Below are experts of layer 4 (counted from 0) of a mixture-of-experts language model. Rows are named router (the router's row for the expert), gate (a neuron's input weights, with its number), up (a neuron's input weights, with its number) and show model dimensions 128-255. Each number is 128 + 32 x the weight over its row's rms, rounded and kept within 0 to 255.
Before each expert's rows: "comes after" lists some tokens at least twice as common just before its tokens as in all text. This comes from a sample of Wikipedia text that the model never trained on. Tokens count by the router's weight.

# expert 5
comes after: ",", ".", " that", " but", " which", " However"
router [102  77 161 127  93  85 114 178 153  54 210 119 144  87 182  91 156 157 131 101  87 111 128 118  99 108 134 124 110 124 111  36 105 200  95  77 193 104  86  86 155 138 113 128 152  74 168 133 126 152 153 136 129 119 131 176 123 142 114 109  92 115 170 108  69 161 116 172 172 133 189 152 114 145 144  98 147  69  52 154 114 102 121 134 142  64  72 134 179 149 160 150 141 120 114 125 106 121  76 104 134 100 162 117  91 132 107 154 141 109  92 113 130  77  87 143 128 126 107 108  75 108 134 135 194 128 127  89]
gate7 [ 98 130 122 136 152 135 146 193 124 131 151  98 131  97 150 100 208  73 153 117 133 158 130 117 137 183 107 158 134 125  83  97 124  82 108 180 149 180 136 212  85 110  74  51 124 140 137  71 152 154 116 151 173 166  86 115 161  56 133 176 182 133 176 136 153 134 135 168 139 176 121 153 167 102  71 128 115 140 107 126 147  20 158 167 132 165 144 168 159  88 178 131 127 177 118 103 147 138  98 101  97 169 121 134 160 145 114 194 166 119 150 105 129  96 170  70  77 156 119  92 111 116  95 134 176 155 145 141]
up7 [100 150 114 113 149 113 112  69 154  55 165  74 131  92 189 132 241  82  95 156 130  85 165 163 124  36 125 135 156  83  81 143  78  34 155 150 112 146 119 179 125 133 116 165 216  90  89 140 160 127 130 182 151 151 140 142 109 144  79 106 137 130 138 122 106 148 103 115 157 109 133 180 121 121 114 112 164  93 163 145  99  78 118 133 121 123 112 126 124  81 164 137 116 116 135 140 120 123 144  54 160 118 117 136  98 130 113 151 117  75 134 119 173 115 143  26 100 148 129 147 135 160 133 141 175 184 166 145]
gate8 [203 206 119 137 111 149  88 149  85 129 138 129  88 132 125 106 151  45 158 151 179 148 102 137 151 120 166 125 187  79 120 120 160 119  72  97 108 174 153  65 146  74 149 186  96 103 160 177 114 144 142 208  87 133 128 149 139 126 177 125 104  83 154 144 128  76 139 134 122 154 138 109 161 154 144 117 136 133 141 143 134 111  89 113 131 126 114  41 116 171 141  78 148  87 122 157 104  56 156 141 106  94 138 127 101 174 147  90 111 211 124  91 142  66 119 130 144 165  62 116 148 118 127 125 164  89 125 115]
up8 [102 124  92 186 170 127 108 144 135 125 115 159 121 131 157  93  98 123 167 186 129 113 159 134 169 146 143 111 175 114 175 128  70 169 204  91 118 153 147  65 124 180 113  84 175 141 171 109 147 170  86 146 175 125 169 125 144 107  85 109  91  82 110 165  89 128 109 124  66 136 132 154 109  68  81 133 143 151 124  71 165 164 180 126 163 137 128 156 140 106 101 163 114 137 113  62 160 151 178 117  77 140  80 114 119 102 113 119 100 160 159 150 105  59 133 113  68 134  41 139 104 168 117 139 145 122 152 111]
gate9 [ 84 128 150  47 114 131 156  56 145  92 184 127 145 121 165 121 158 175 177 152 148  93 184 164 138 102  81  91 169 120 184 112 146 105 125 120 111 115 145  93  92 124 159  63 103  80  96 140 153 136 117 118 171 109  62 136 150 119 137  86 143  97 127 110  87 103  64 161 179 127  99 179 100  98 106 187 125  92 132 122 120 119 110 166 106 208 161 116  86  82 169 141  87  57 190 131  82 124 101 116 162 128 116 138 183 129 126  90 153 162 110 130 172  89 112  98 122  96 137 135 159 101 138 142 118 149 134 153]
up9 [113  30 157 163 131 137 153 149 137 117 127 114 132 153 169 128 167 119 100 110 142 116 140  93  88 107  96 153 118 127 108 150  93 103 146 114 108  93 118 133 110 127 143 148 164 147 101 117 186 138 176 116 104  85  73  69  95 127 158 113 176 142 162 149  88 172 137 110 157 108  97 103 110 111 111  68 153 125  70 159  91 101 119  88  86 116 105 141 104 120 116 144 118 105 114 102 219 109 168 153 164 138 148 109 136  94 125 111  51 169  97 208  95 133 111 140 120 131 144 103 207 131 124  79 133 150 113 127]
gate10 [120 102 139  97 124 113 164 163 101 162 173 149 137  93  85 103 116 122 126  87  97  85 184 151 108 191 147  59 107 100 139 156 159  99 150 136  92 133 180 128 142 164 200 153 103 149 150 178 139 134 115 140 111 118 119 176 159  76  85  97 137 117 107 104 166  87 146 134 102 142 171 120  83 155 162 130 100 106 114 113 115 116 128 121 175  64 170 126 104 106 146  77  95 165 147 148 112 153  97 136 107 140 111  98 119 138  99 111 158 147 128 122 106 128 121 160 121  96 154 183 110 101 117 124 127 172 201 157]
up10 [140 168  83 167 109 164  47  11 159  70  52 105 107 162 128 141  71 137 101 142 157  94  86  96 122 164 144 159 131 160 208 159 128 144 129 138 172 147 149  98 143  81 178 106 158 113  60 144  75  77 112  71 105 114 118 122  79 163 147 119 121 164 126 127 124 141 107  98 107  98 107 146 170 145 143 115 108 154 129 170 110 161 164  93 123 176 123 143 197 165  87 152 125 118 149 140 158 122 155 119 155 163 145 187  83 115 157  85 115 116 139 165 141 186  72 140 118 121 105 112 130  86 141 168  76 102 127 105]
gate11 [147 143 117 165 151 169  89 113 121 123 149 133 164 153 111 180 114  65 135  66 146 195 113 122 126 161 136 145 115 145 141  67 112 161 182 132 134 145 115  77  74  99 178 162  89 172 125 143  71 118 147 141  87 153  90 146 141 132 145 207 159 134 104 100 138 114 102  67 193  92 182 170 129 147 161  98 156 108 101 149  66 113 155 107  49  91 138 139 141 126 123 117 101 134 150 150 156  57 141  71 106  99 105  74  96 120  83 119  87 115 127 140  88 140 121 118 134 120 115 152 141  73 191 150 109 180 123 217]
up11 [152 193 143 178 119 121 107 130 157 110 132 152 187 154 120 149 133 155 131  54 110 125  68 166 171 203 111  94 122 141 135 128 142  66 142  71  78 208 133 131 127  60 123 119  95 159 168 110 100 133 110 152 130  87 119 108 128  83 127 140 170 103 135 112 128 133 138 116 151 118 173 136 164 135 131 116 170 130  47 129  83 134 133 118  89 147 121 100 129 119 115 141  89 160 107 106 162 133 156 107  71  89 122  89 118 134 126 123 104 137 130 101  66  89 106 142 105 151 115 190 132 102 178 107 119 157 122 182]
gate12 [111 100 152 111 131 121 128 116  73  54 114 183 104 111 128 141 126 161 138 111 106 128  89 119 102 208 176 177 128 206 128  42  77 170 123 127 141 123 109 117 116 165 199 117 118 135 117 106  85 121 137 129 107 155 136  95 140 107 127  90 114 108 123  98 145 106 133 160 146 152 122 114  98 103 108  67  52 139  93 172 142 130 117 149 122  87  63 140 140 141 125 131 176 107 147 131 197 109 139 150 141 116 156  57 123 171  67 151 167 122 128 151 108 119 142 169 121 107  78 113  92 114 111 143 150 130 165 165]
up12 [161 139  95 132 130  81 119  90  95  60 109 153  92 142 117 145 146 152 141 102 144 179 137 110 125 160 129 154 131 153 142 128 132 218  61 126 153 142 144 105 153 106 136 139 113 101 109 159 140 145 178 170  41 167 138 149 131 126 149 121  82 138  87 161 111 166 145 196 153 151 123 127 178 127 170  76  97  99  87 121 151 106 167  67 127 149  73 119 127 140 126 146 102 104 109 137 108  88  94 119 122  95 173 104 143 191  99 140 172 145 101 132  55  49  65 131 125  94 115  96 158 112 137 124 119 127 129 148]

# expert 3
comes after: "\n", " with", " by", " al", " 2", "o"
router [138 137 106 191 129 117  58 150 104  66 138  83 220  76 148 139  96  77 133 138 143 140 138 140  93 148 158 141 109  99  97 141 118 136  84 109 136 147 129 121 108 126 162 141 119  76 109  88  84  99 149 123 114 182  74 136 128 130  80 125 139  90 182 114 120 147 117 142 174 123 140 149  66 122  81  85 133  94 125 173 127  93 147  98 200 144  98 201 132 155  76 148 154 125 100 124 152 102  99  90 110 160 172 133 105 114  93 167 136 146 127 152 111 192 131 105 177 109 130  99 108  96  81 112 152 207 168 146]
gate5 [117 134 185  90 102 111 144 157 151 138 133  98 134  83 118 152 136 106  91 162 142 142 104 119 114 132 123 102 127  74 136  90 129  48 132 153 203 135 132 139 123 128 118 117 113 132 143 143 122 140 210 107 124 146 132  90  91 137 123  80  75 138  94 113 138 149 152 140  72 192 168 101 137 148 154 126 111 116  94 139 159 169  60 108 151 107 126 114  46 137 117 148 166  59 167 105 112 111 134 177 125  77 106  98 167 180 114 183 193 124 114  95 124 121 105 179 148  97  67 116 146 119 179 109 179 174  74 111]
up5 [112 116 112 170 134 110  99 146 181 139 122 112 136 136  82  83 135 164 148 137 202 142  79 193 164 188 157 109 156  90 132 105 128 124 137 106 135 115 190 114 184 122 109 103 138  54 167 119 145 118 117 177 113  72  92  89 135 143  93 118  76 101  91  53 169 152 216 142  88 110 144 122 141 126 125 118 144 118 113 172 137  85  84 129 160 146 109 127  76 153 137 131 131 127 142 122  86 137 106 169 175 142  82 149 151 124 132 110 148 171  97 140 110  99 101 153  80 139  96 202 115 131 133 133 144 115  92  73]
gate6 [128 109 182 159  79 134 160 111 148 149 140 128 131 144 142 178 214 129 118 117 165 146 194 123  96 199 161 102 119  96 206  66 142 116 139 113 140 175 125 178 123 124 116 147 128 139 145 161  96 179 104 136 143 187 161 149 138 232  95 148 155  77  73 152 117 126 124 121  36 134 156 137 154 142 149 104  75 151 104 115 156 150 109 156 173 115 117 121 133  77 126 144 169 139 119 102 170 144 121 159 108 224 107 147 142 136  74  96 153 107 107  82 177 125  97 128 108  62 161  99 125 134 111 161 125 138 126 140]
up6 [184 198 159 121 110 124 166  54 181 139 156 101 129 109 123 128 129 137  93  96 166 122 127 187 144 113  92  98 138 148  88 107 141  54 134 130 142 160 137 134 133  67 143 158 108 161 122 178 109 173 135 120 109 190 123  80 143 164  87  93 102 118 165 151 121 135 202 123 111 179  75 126 122 163 170 129 167  29 110 161  85 177  89 143  86 135 127  68 187  96 151 139 121  86 149  77 125  89 137 139 172 128 124 141 125 145 108 128 165 138 180  88 123 131  72 115 195 140 155 103 131 139 123 190 130  91 103  96]
gate7 [139 174 113 144  89 144 107 192 135 150 142 126 138  38 101 109 166  94 103 119 122  75 135 111 121 104 156 165 115  73 103  87 142 161 165 167  78  83 120 133  69 142 124 142 120 196 102 161 132 133 101 125  82 105 129 136 133 166 123 119 116 147 133 192 104 192  92 113 124 103 117 127 102  67 157 102 154 101 147 139 148 125 171 193 113 129 125 111  88 148 123 115 123 123 161 152 136 141 178 177 159 179 156 133 143 109 173 131 147 136 139 147 150  92 130 128 125  78 165 110 130 153 177 106  80 111 157 128]
up7 [113 116 122  97 130  91 104 159 114 117 106  82  94 156 167 107 117 101  73 121  95 186 129 141  45 175 114 106 108  92 118 116 138  82 113 108 150 129 120 123 202 123 101  80 138  84 225  90 176 159 160  88 150 129 126 175 119 149 114 111 138  75 141 115 102  79 121 122 134  99 116 141 111  89 197 119 110 128  89  84  95 168 145 132 111  63 108 125 166 141  98 131 167 112 107 154 110 169 145 116  77  91 169  81 128 128  95 139 142  78 123 153 142 129 109 135 115 133 193 130  94 152  58 144 130 159 114  46]
gate8 [ 31 126  80 164 143 152 171 148 195 166 180 166 176 169 142 159 133 129 146 107 145 205  97  89  96 139 192  90 110 158 126  83 131  63  83 111 171 146  74 196  93 103 143  26 146 127  95  99 127 124 126 107 139 143 125  89 149 140  84 195 110  78 126 143 113 135 146 106 143 166 132 153 146  86  89 106  96 116 124 132 156  78 150 144  98 112 114 159  97  69 163 109 157 135 123 163 132 136 133 193 130 169 179 152 146  86 116  84 149 181 125 164 188 122 145 121 136 122 135  98 161 219 139 141 121 109 113 153]
up8 [ 83 150 141 151 132 120 112 200 171 175 168 166 149 124 150 168 137 120 111 150 144 145 120 108 126 128 197 109 150 113 136 130 133  97 132 115 151 157 136 104 168 122 109  80 164 134 102 102 143 128 130 140 124 124 104 131  98 138 134 166 113  97 118 102  75  93 119  86 138 135  74 167 123 120  75 106 126 113 177 126 143 159 133 121 137 140 116 127 108  34 154 119 130 101 134 166 162 121 100 179 121 143 147  79  98  96 121  96 166 144 141 115 159 138 228 126 143  92 154  79 175 143 146  73 122  82 101 110]
gate9 [144 151 116 123  98 153 129  87  93  85 167 137 131  90  92  82 116 119  70 174 176  88 134  93 130 107  92 123 143  90 122  91 168 209  31 145 120 133 157  98 161 120  90 103 114  91 123 123  88  98 140 114 155 168 120 177 101 134 148  78 140 118 152 165 108 183 128 165 162  71 129  91 180  87 107 137  40 159 175 106 155 114  96 123 181 117 157 146 126 150 102 115 151 173 156 145 182 135  91  94 138 143 121  90  97 124  58  79 138  98 133 158 117 146 130 128 129 114 115 168 100 129 181 137 150 154  93 211]
up9 [131  71 203  89  95 150 136  87 132 111 151 104 159 100 180 137 175 125  98 113 106 155 125  84  56 153 100  96 110 183 113  71 149 111  93 103 197 115 142 155  81 129 180 124  91  92 147 128 158  94 161 137 156  66  72  53  95 132 101 148 149 119 103 158  87 208 130 148 181 115 139  89 133 160 175 121 161  95  74 141  91  85  24 159 109 113  68 136 131 139 116  90 119 145 116  84 125 101  82 113 134 119 104 122  94 120  78 137 122 175  86  70 108 114 148 135 112 163 162  99 120 126 116 134 115 127  77 172]
gate10 [130 169 127  81  39 133 105 148 135 157 133 139 124 117 102 142 149 114 154  90 146 105 115 107 142  81 123 132 134  72  92 114 151 125 192 142 126 107 152 121 124 125 119 111  58 198 132 140 134 110 150 134 142  89  88 157  90 105 107 136 148 225 175 132  72 133  97 160 134 113  80 145 121 143 163  72  86 132 165 119 158 135 109 117  90 192  87 138 104 142 179 169 174 124 163 155 116  67 134 164 170 102 110 189 105  76 125 104 159 117 136 117 151  94  81 138 147 130  70 108 139 133 151  88 166  82 112 115]
up10 [127 171 133 149 118  80 152  95 127 149  84 101 122 225 168  64 116 133  65 136 132 137 101 142 127  91 146 139  53 143  76 226 138 142 146 142 174 116 167 152 182  91 120 146 105 102 207  77 168 172 146  87  91 111 126 107 163 158 126 120 123  93  83 133 174 104 119 146 120 164 163 208 146 138 137 146 173 117 140 122 111  73 109 150 158 174 148 203  76 129 128 143 119 128 147 131 136 146 127 172  91 127 219 151  87 139 148 175 131 160 141 163 142  94  88 134 192 192 143  91 140 171 158 128 182 136 129 110]

# expert 6
comes after: " the", " a", " The", "The", " an", " A"
router [134 165 157  96 159 131 115 106 121  80 151 104  88 125 112 148 126 115 109  94 128 151 148 139 136 108 175  63 133 174 223 147 159  96 154 152 135 111  97 139 129 156 163 130  69 106  92 134 107 143 122 128 148 144 125 130  97 142  91  98 158 121 121  59 172 150 136 113  84  74 125 120 174 123 177 144 146  66  77 168  98 150 122 170  54 129 149  73 115 104  85  97 127 163 145 192 170 134 118 106 161 203 149  63 158 136 148 158 146 171 165 126 100 162 145 136 145 159 122 132 139 118  94 162 153 123  68  59]
gate20 [178 115  45 121 104 134 116 111  81 121 124 168 135 156 105 141 127 119 140 137  71 169  76  83 115 150 116 137 138 147 207 125  96  79 139  76 148 147 112 132 127 160 126 140 178  88 102  98 131 132 143 181 126 126 126 175 145 172 114 193 119 126 110 161 103 102 154 143 152 107 141  74  63 127 113 134 132 110  97 145 154 103 149 189 115 181 116 160 147 170 115 139 120 172 174  89 115 126 188 121 111 130  99 162  89 154 139  80 187  91 148 126  89  93 145 118  90  90 147 134 159  66 108 148  62 152  87 154]
up20 [114 103 122 135 115 109 113 109 146 102 154 162 114 109 114 133 144 104 118 178 108 121 145 132 128 163 158  57  98 183 166 212  70 103 102  96  92 154 167 141 158  48 133  69 175 150 143 104 170 155 107 129 163 119 113 124 151 107 122 119 130 120  83 152 120 120 135  63 155 101  69 120 160 111 141 149  53 120 122 121 146 108 100 185 130  96  71 200 103 100 112 123  95 125 153 143 147 121 106  79 148 161 183  70 118 206 100 130  91  92 169 134 125 131 157 101 119  93 146 164 146 173 145 102 158 140 151 149]
gate21 [203 145 174  98 123 200 155 140 111 145  86 120 129 126  80 128 149 117  79 152 109 152  86 142 121  51 135 104 156 129 146 123  91 121 128 154 128 132 104 197  92  90 118  96 122  78  66 115 156 128 138 146 113 130 102 149 119 136 135  70 113 124 121 166 170 112 115 125 169 128 112  91  85 126 122 157 120 128 129 165 139  98 137 183 139 142 156  59  73 108 144 140  81 122 188  94 115  80 189 129 103 147 140 145 160 125 169 119 158 124 146 105  69 138 159 147 109 140 130 104 142 105 185 138 142 148 128 191]
up21 [167 128 141 129  99 140 100 156 141 164 113 154 157 176 122 148 108 111 112 115 148 152 179 161 182 128 145 113  69  81 177  91 155 110 148 161 165 157 209 157 119 146 124 108 173  84 108  89 114 137 199 158  54 143 114  87 155 125 164 166 180 133 133 112 149 153 151  81 116 152 176 165 104 139 196 100 134 161  85 123 170  86  54 203 137 161 157 107 129 172 156 158  62  93 141 101 157 153  66 127 147 167  83 131 121 143 142 130 165 111 147 147 118 147  83  70  60  53 110 119 136 118 119 188 142 125 139 154]
gate22 [112 108  88 118 108 142  66  83 115 130 153 126  52 140  81 119 149 123 132 146 127 123 101 128 155  53 142 116 153 110 132   4 111  99 177 126 136 171 146 139 146 150  73  99 120 102 136 117 138 154 157  94 166 155 113 116  94 128 143 127 114 167 138 125 129  49 111 155  90 105 157 130 177 197 172 130 200 131  92 121 168 176 130 184 135 125 154 122  97 130 206 143  48 112 156  48 138 139 139 146 152 176 101  98  94 101  98 128  94 116 128  98 133 148 107 115 186 118  99 141 135 129 198  94  52  98 126 143]
up22 [132 196 140 145 138 129 169 123 135  95 100 108 117  70 146  81 167 115  46 147  88 121  82 123 118 127 117 114 129 129 101 144 175 130  86 191 110 116 130 117 148 139 143  79 154 100  95 167  84 131 126 137 161 131 102 143 135 141  76 113 132 118 164 161 175 106  86 129 130 117  95 102 113  91  73 106 111  78 167 102 118 148 104  94  50  64 160 135 144 216 138 144 117 160 170 105 119 150 156 120  80  85 153 109 181 130 130 104 183 104 106 208  70 113 123  70 111 138  93  79 131  92 120 102 121 137 103 129]
gate23 [127  31 147 101 120  94 131 143  60 125 120 244 156 170 161 197  77 146 154 106 129 171 142 131 166 148 154  95  50 135 131 116 134 160 137  90 108  81 130 140 146 184  71 110  92 165 129 101  70 174 110  76 121 123 140 142  98  99  99 167 151 111 113 121  83 148 126 137 150 149 115 112  86 137 105 105 142 128 113 120 149  97 151 123 132 129 114 105 117 169  60 160 144 138 153 140 129 107 141 170  97 146 164 122 157 118  77 143 173 106 110 162 132  71 111 183  62 114 101 156 121 136 100 181 125 175  84 128]
up23 [119  93 149 187 122 131 111 143  99 148 147 130 134 122 144 155 124 136 117  84 122 174  96 110 117 155 210 107  81 184 144  94 141 119 135  94  62 152 147 170 139 149  89 113 178 128  98  91 125 157 116 171 121 106 115 138 126 108 108 126 163 119  92 129  99  77 100 157 146  83 192  94  90 105 108  91 120  70  89  85 125 156 187 162  95  93 166 129 129  89  91 128 142 162 121 134 143 149 154 154  92 152 141 129 102  87  89 173 179 113 103  94 199 111 125 122  67 104 119 143 124  70 137 174 126 140 150 155]
gate24 [141 110 106 165 117 161 113  80 108  85 150 133 190  73  82 146  94 143  76  98 140 141 116 141  84 107 114 167 115 112 149 129 147 108 158 176 120  98 114 108 123 124 103 120  97  99 111 182 135 126 152 107 137 152  20 104 107 176  99 144 134 125 157 155 181 137  87 125 126 127  78 103 163 104  99 124 151 112 184 149 159 114 115 178 141 153 127 153 139  59  85 107 123 140 168 151 119 206 124 113 113 175 162  74 110 168 111 153  92 121 151 152 155 121 120 105 145  77 121  45 119 147 169  86  73 115 110  92]
up24 [154 129 162 134  76 168  70 114 126  74 117 142 118 141 117  98 139  88 144 188 151 147 197 118 135 112 153 159 180 131 109 167 110 132 133 136 156 157 112 153 128 164 109 166  66  66 140 145  90 138 107 110 119 108 164  87  98 101 125  82  95 156 125  86 132 113  83 140  95 129 119 112 110 121 112 195 152 100 110 156 121 100 109  76 103 133 144  82 137 114 106  95  97 111 141 155 145 121 134 121  95  89 143 138 110 193 155  93 130 164 116 124  77 153 118 128 167  97  92 154 130 111 134 125 171 106 129 121]
gate25 [ 91 138  90 124 153 128 171 177 148  89 140 153 105  94 183 111 111 113 102 123 112 164  47 138 137 225 148 124 113  51 163 120 207 152 109 125 144 117 102 135  67 187 143  83 138 122 101 137 138 119 101 115 121 115 110 153 194  23 113  83 141 149 100 135 139 121 166 110 134 121 151 147 120 179 147  62 100 112 103 114  96 134 111 115  94  90 174  91 104 104 164 130 125 196 132 196  79  95 130 114 152  98 105 124 128 143 129 146 102  93 109 143 178 143  93 105 136 157  86  83 138 133 148 154  93 156 169 201]
up25 [141 152 184 137 167 143 168 122 166 125 123  89 110 192 144 137 185 138 148 174  94 113 187  97 125 110 174  90 139 159 149  66 117 131 127  90 192 119  92 148  90 107 134 142 122 123 113 120 107 114 142  99 216 109 163 138 142  96 127 141 116  96  85 117 163 112 145 104 138 207 130  99 161 116  96 141 127  80 142 123 122 146 152 103 111 103 160 139 157 132  87 126  88 147 117 126  91  75 121 134 122  83 175 120 160 139 145 188  77 113 159 181 150 135 222 118 132 112 145 128 106  48 125 161  54 125 144 126]

# expert 0
comes after: " |", ".", ")", "°", ";", "–"
router [ 48 135 125 159 139 157 120 128 156 133 145  86 130 137 121 133 184 106 110 103 129 114  79 121 120 115 102 150 165 140 122 158 116 148  78  71  79 113  65 137 110 131 127 166 127 129 121 161 156 104  77 124 154 121 101 108 124 155 118  77 102 149 187 149 120 114  91  89 154  81  90 147 129  55 131 140 193 139 150 117 178  82 106 157 169 147 112 150 137 167 160 155 108 171 127 183  68 128 138 138 158  73  64 111 130 103 162 143  93  82 144 114  62 110  98 134 135 111 127  75  61 157 146  59 173 107 149 132]
gate10 [138 170 141 136 120 109 139 117  40 166  48 125 101 156 178 131 157 113 153 161 132 148 143 150  86 170 131 147  81  48 122 133 178  97 127  97 119 162 133 165 140  84 146 146 167 155  92 200 146 121 193  79  93 137 139 121 158  88 163 150 140 177 113 134 120 126 138 150 128  91 183 193 149 126  63 153 111 156  81 147  77  67 137  90 172 150  90 173 137  97 150 115  99 132 162 147 127 124 201 161  63 140  83 145 193 144 155 133 134 149 176 194 167 156 115 105 151 148 136 146 161 104 155 131 137 149 114  90]
up10 [108 173 139 149 103 113 158  97 137 113  75  87  87  56 147 110 157  88 110 179 122 135 114 136 101 190 108 146 169 129 151 171 113  78 123 174 168 110 148 131  98 171 139 133 146 164  64 119 132 135  96  99 110 117  74 135  91 171 136  99 137 198 134 125 154 139  86  92 103 123 128 141 148 121  96 118 136 137  75 159 122 107 124  61 114 132 119 183 136 158  83 135  76 191 100 114 132 176 154 110 156 125  79 118 122 113 140 161 146 141 175 127 119 138 138 116  82 121 138 124 130 107 106 114 176 167 159  93]
gate11 [124  73 119 115 132 158 163 160 119 149 174 144 109 170 109 208 150 109 117 133 106 121 114 125 152 141 148  93 118  99 126 115 191 112 129 125 122 153 146 163  48 153 120 167 153 208  87 178 130 137 119 151 100 117 102 126  68  49 153 174 103 144 145 162  45 118 138 112 182 133 131  99 100  98 123 105  94 161 140  99 187 126 103 115 138 126 117  92  69  80 151 137 147 118 131 166  62 112 165 130 129 158 206 105 168 119 141 145 110 114 164 104 126  95 149  60 139 120 114 145 124  95 154  74 102 118 134 159]
up11 [174 145 112  66 135 158 102 140 124 128  67 105  47 102 132 104 164 161  77 155 184 136 112 117 107  90 110 118 138  87 179 148 128 177 123 155 145 130 115  92 109 161 183 113 173 128 145 128 142 106 127  66 121 144 144 138 136 137 157 102 169 142 112 123 186 166 134 167 140 101 135 163 113  94  65 178 139 109  97  58  53 102 147  97 134 119 144 168 147 156  95 150 128 166 127 153  81 169 179 154  66 120  68 136 105 178 104 141 117 135 121 157 168 143 140 143 134 142 133 128 131 110 162 153 124 119 127 155]
gate12 [111 109 114 152  48  80 141 112 147 105 105 140  92 104 155 143 157  85 121 129  84 132 117 104 148 194 177  81 118  95 104 122 180 151 166 122  93 109 143 108 107 118 173 122 102 104 154 134 134 159 167 139  91 158  99 138 156  94 182 143 126 211 125 151 152 131 136 133 171 106 136  76  91 160 169  71 141 139  74 150 112 140 103 142 119 149 122 130  96  80 135 113  49 120 106 171 164  66 119 115 183 140 136 130 158  90 102 164 112 117 209  36 127 156 150  85 127 111 179 104 166 167 146  98 171 189 108  37]
up12 [173 131 133  52 179 136 149 107 150 139  93 154  99  91 112 137  85 153 132 125 198 124 153 119 174 150 134  83 184 136 136 187 116 146 118 110 157 125 118 120 148 160 159  67 130  89 149 197 166 148 135 143 111 145  79 125 120 112 104  93 124 169 126 119 171 151  45 122 164  64 108 196 145 119 191 116  61 130 141 233 178 136 144 171  90  82 114  95 147 136 141 169  57 174 140 158 135 145  73 119 137  98 126 100  94  80 110 139 162 141 138 137  97  97 118 199 142 129 129 171 117 144 122 177  86 160 117 106]
gate13 [148 161 103 142 144 153 104 138 127 154 174 114 146 106 123 175 108  72 170 139 126  92 109 122 131 126 186 131 121  52 118 119 106 108 104 177  69 130 124 109 141  86  91 132  72 124 111 165 115 145 120 108  96  82 119  94  80 154 128 120 138 125 122 170 136 132 130 110 166 185 219 146 123 123 117  98 142 149  99 128 123 123  53 147 172 118 100 196 150 106 124  87  62  96 126 143 191 133 138 141  69 146 172  70  81 182 133 124  99 110 146 111 149 139 168 115 168 128 160 164 155 112 161 108 182 155 131 105]
up13 [175 132 141 153 103 126 118 124 105 148 139 116 111  74  79 152 139 147 134 103 149 163 115 121 172 140 176 194 148  81 124 109 158 126 121 118  88 108 128 128 117 132 125 139 131  92 114 162 138 142  96 139 200 153 154 119 137 165 137  96 103 168 146 133 125 133 112 182  94 189 187 136 170 155  39  85  78 178 147 102 158 138  82 204 161 106 100 112 146 159 108 106 146 118 144 140 157 148 137 161 116  98 108 171 177 143 157 124 120 102  90 126 187  56 155 150 105 110  56 192 140 185 126  69 161 112  82 129]
gate14 [121 155 102 139 128  96 206 144 126 182 137 113 124 103 133  82  77 102 179 159 138 101 180 120  90  97 173  95 115 103 110 128 153 118  91 171 162 165 126 141 135 133 145 177 138 114 100 129 134 144 122 144 102 122  42 153 156 140 104  65 116 196 151 148 182 104  45 118 138 157 165 124 205  79 136 107 119 112 152 148 153  87 163 116  86 148  77 178  88 173 156 140  97 175 140 131 175  93 145  75 118 126 105 155  85 133 156 154 101  76 129 170 133 114  95  63 153 119  89 169 147 158 124 134 127 133 192 129]
up14 [115 100 111 114 162 161 142 108  86 148 154 159 105  78 151 148 140 154 132 142  86 142 145 160 150 141 106  57 120 134  90 105 148 152 183 145 115 192 153 119 110 171 179 101 121 192 166 124 137  88 135 170  88 123 151  95 125 124 154 145  78 134 151  97 136 169 113 128  86  77 122 110 115 167 197 215 120 107  89 120  87 132 151 100 119  73 143 105 132 166  96  89 121 121 157 142 145  64 184 115 140 167 143  88 161 144 140  88  71 176 129 151 103 110 108 101 145 131 183 155 140 136 134 132 117 142 150 146]
gate15 [138 129  83  64 101 105 184 156 113 125 125 100 134 102 132 129 131 126 165 108  72  70 148  90 118 112 122 137 125 153 164 109 157 140 125 140 120 159  95 141 130 125  90  72  62 121 155 153  77 189 145 149  84 137 158 118  83 108 154 174 121 187 122 138  20 142 128 147 170 126 156 176 108 200 112  58  90 114  82 125 133 133 136 172 119 129  74  90  90 123 144 101 115 105 177  81 137 114 132  71 120 193 122 125 130  97 134  96  95 143 170 146 231  95 131 143 127 117 133 133 129 106 115  64 178 135 140 133]
up15 [ 89 120 136 115 148 101  93 123  97 109 132  76 186 136  19 102 108 177 160 146 121 145 144 138 105  88  82 143 122 133 178  59 115 170 105 152 139 127  85 145  87 106 102 130 118 113 163 189 170 115 141 119 145  96 119 170 152  88 154  74 125 137  78 137  79  99 150 215 162 104 155 128 111 140 136  91 119 151 175  97 111 157 152 161 175  84 159 129 136  91  98 114 124 105 124 111 149  85 164  85  89 132  79 141  65 126  77 171 110 151 134 166 164 188 130 143 149 133  68 179 188 111 107  88 137 156 143 146]